Weights of a small mixture-of-experts language model, trained from scratch on English Wikipedia: 16 experts in each of 9 layers.
Below are experts of layer 6 (counted from 0) of a mixture-of-experts language model. Rows are named router (the router's row for the expert) and show model dimensions 0-159. Each number is 500 + 25 x the weight over its row's rms, rounded and kept within 0 to 999. Numbers have three digits each.
After each expert's rows: a language model's description of what the expert responds to; "gets" lists some tokens that make up at least twice as much of what it gets as of all text. This comes from a sample of Wikipedia text that the model never trained on. Tokens count by the router's weight.

# expert 3
router:501495520499496553529436480560490539473519496452510517495472490539491508480511503544492492509495497494472544528468458503489493513492443530504467502514547495533470537489514507472498502510506442495532508524504468522464523538540510514480476498466498491492511528530514540468484461488510489467492490539501539506519523519480492538485475496501509525507467495514554509505476508482491476498496496511500485494494457530493502547483505490497505476500464487523500446524551524452478473477551493
Commas, conjunctions and relative words such as and, which, where, as, or, plus thousands commas and pipes in election and sports tables.
gets: " |", ",", " as", " and", "s,", " that"

# expert 13
router:522511482497514534523457546469476532509491539493475506472476505485458501467522435497536446496511487528512462484491497515509511508486495527517487514480472519478483524480537490526525491512555543480533474491547485493549466472494506498488509485457507526503456502500519462509444498503503495473519441497487494461473520535479492534495485531495488493500546521448481481473500491508430540520519521500482491517467512472465533510503515502495482479475467452491475498497502511520419513487541480
Prepositions heading a phrase before the or a possessive, such as of, in, to, for, at, after.
gets: " of", " in", " to", " for", " on", " by"

# expert 15
router:475461492546473474451525494507471449513514532470496510500526484505488471507520571528550489503551503518490461530516545500489511524498502454493529505487539492527507514505476516516500532485473472549520485489489519504507486479511480494521458461511486497459538480455519545474542523474498458478470439527476537482481508504516517506519530503483473471527483475518504491485505501455548495470562491458473474475492524462490528502502464481490519517550515484517513485469481520538462509513480514
Dashes opening infobox lines, coordinates, units and institution words, such as km, ft, °, University, County, Street.
gets: "-", " /", "°", "′", " University", " School"

# expert 6
router:507493492482502420503518492529491519519512518502506516552514492530524458518506507455558548484510504505487487480476519534499502534510523466459493486517484497532498450495505528477518470560504540453501489485496484489532533514527530508554508490493494486527493512469491532476530477512489509485474477517502559510501474477456501504502473487518495493502542534472497493489547489453532529519463462496475496489525531497523453494521471485442519500514551467492510523487509505536524480482481500
Line breaks and numbers inside sports or awards tables, and nouns like Award, role, goal, field, Co.
gets: "\n", " 0", " l", " out", " 1", " 2"

# expert 9
router:460516467495530499545511477489540504530468482543491484461515551524527466535498515478516459438505507474523467498495474494501513505485491549463495511587513511496522501471476469485492461495517534495525573506499514488471486478473514490521535489485502536488447485517463503526508466498496487481524512536496523491555494535492511544474485503511502486498485473501518532528504529501512469518502501552498526498478494501494508481465481529519475475454513533519478530507500495515510478508468509
Sentence-final word pieces carrying the period (es., ing., ics.), line breaks, and modals like would, can, will, may.
gets: ".", "s.", "\n", "es.", ").", "ing"

# expert 8
router:518519514519512460536511542547502526465533492499485500490521460492487470452468524496509511493491498485471504500484501495477510502476534518553527487522523493514522503528460499504498501486469544525513535454467523532503477474520476491506509517502528515490475473474517461530506505512491477511497488506549458560480528484498518493509494497472489460516495545445463504500487483455498465486472519532483496517524469536481468499484503498485537536481478493511489465532513525505526549493464500
Closing == marks and final word pieces of section headings such as film'ography==' and See also==, plus word-ending pieces like -ers, -ew.
gets: "s", ")", "==", "c", " ==", " ="

# expert 0
router:492512491521517497494483513493521528474501504516518482507497491525468492481504452471460510516498486515511504472516488483504463507487462480511471468496512494466444548471517501504479464488476499508467497507480528481499514520502515512472509526477436525495517548539513478445496515503504513516500509463520486514518541506467471500477503482503549491493443482539515539512520489484519509496515519512531493476505476494495511516487520438520485473511436434475472483493472525485459510542512451
Table-cell pipes in wiki tables, plus articles and adverbs after verbs, such as a, his, also, then, historically.
gets: " a", " |", " the", " also", "ly", ";"

# expert 1
router:526467492447500493504466498519448501539555482504488491474536521478503539523524530476508499498487545512503488520500465512453483487479540522525526503546464494493486448462534466497465525531485536485508464508475558500511476532524492532520469497517493460473482475512484498471497547494516541512529510507445506508492502464516510518489512506498485474494473471517499538468509497485500451473463451538513519465503519534523502481508504492538487511514504536445563524506469515519509464492502478
Newlines before section headings and list items, plus word pieces right after a heading or table line start, such as ==O'ver'view, S't.'.
gets: "\n", "U", "|", " U", " (", "I"

# expert 5
router:476467507488493485476507484516469474512462505483437525507502523498523554480458509493490465500521492484498510516522499525473498489513451462519522529481470505513484462513491492510518496509538489508515479540512505482492519539469499511493518416485514505512555517527484551520464514503499529515509508504471478463518471544481510524459506499524470472464468507588495492473478467543521536478512460467508524491527494495474486506530501507495529500501469479535529488480530494481517500509452455
Articles, numbers and ordinals after the, a, of or in, such as an, one, two, first, third, other, this.
gets: " the", " an", " first", " The", " one", " two"

# expert 2
router:510526516514552495513491488470499483559493468524407501507516517489496535524506512505502522531492491487489513507498496572524503524498490520494494486502491467458532475491513468502538530459488471505505508528450504495443549499516482502475524574502512505497509502528567470479521501532511484510470499505518485455472504513498496484492483526478482519514499489501443512485433490507528466472495539478458503517468516476538492484513517511476486504507497536485540464489502465489507497480492545
Month names after a day number in dates (25 May 2010, 31 January), plus year pieces and blank table cells.
gets: " ", " May", " June", " August", " September", " November"

# expert 4
router:464529518469506533490516501474536527460495493513522509475478477480481486470474498515484515522481456541494518501489518465514474488510479501466483502424525537504471514496470477499492524469478516442454540457534498508530512482503474485506504538550476477476517498482500490463448488463503471494519542523518509532505466484523534506454520504510497524496481474494498486534493513488481510519519513520531517473492489478508544465512459541528509490492475475517467515513536479514506498485516496
First piece of a split word, usually a consonant cluster after the or a, such as w(restling), sp(inoff), dis(abilities), R.
gets: " R", " St", " w", " H", " W", "w"

# expert 14
router:486491497498487520493515452464504527524503451496537492510491513491536492534502499545516512514528507461483502444529524493489511487512472492547494486497465502512469485500537482496516521487499528499502514493486466484465481505514521459496501455472535546534498506503479505467505503501526472519494529508524497499477494514503525477477505467526479507521504509528507471506486459520525500482470503485501531558543500532527462460496497470535475503445542539469458547480524499452495483542500508
Colons after infobox and list field names such as Beam:, Seat:, Born:, by:, plus Spanish or French particles de, La, San.
gets: ":", " de", "s:", " en", " L", " by:"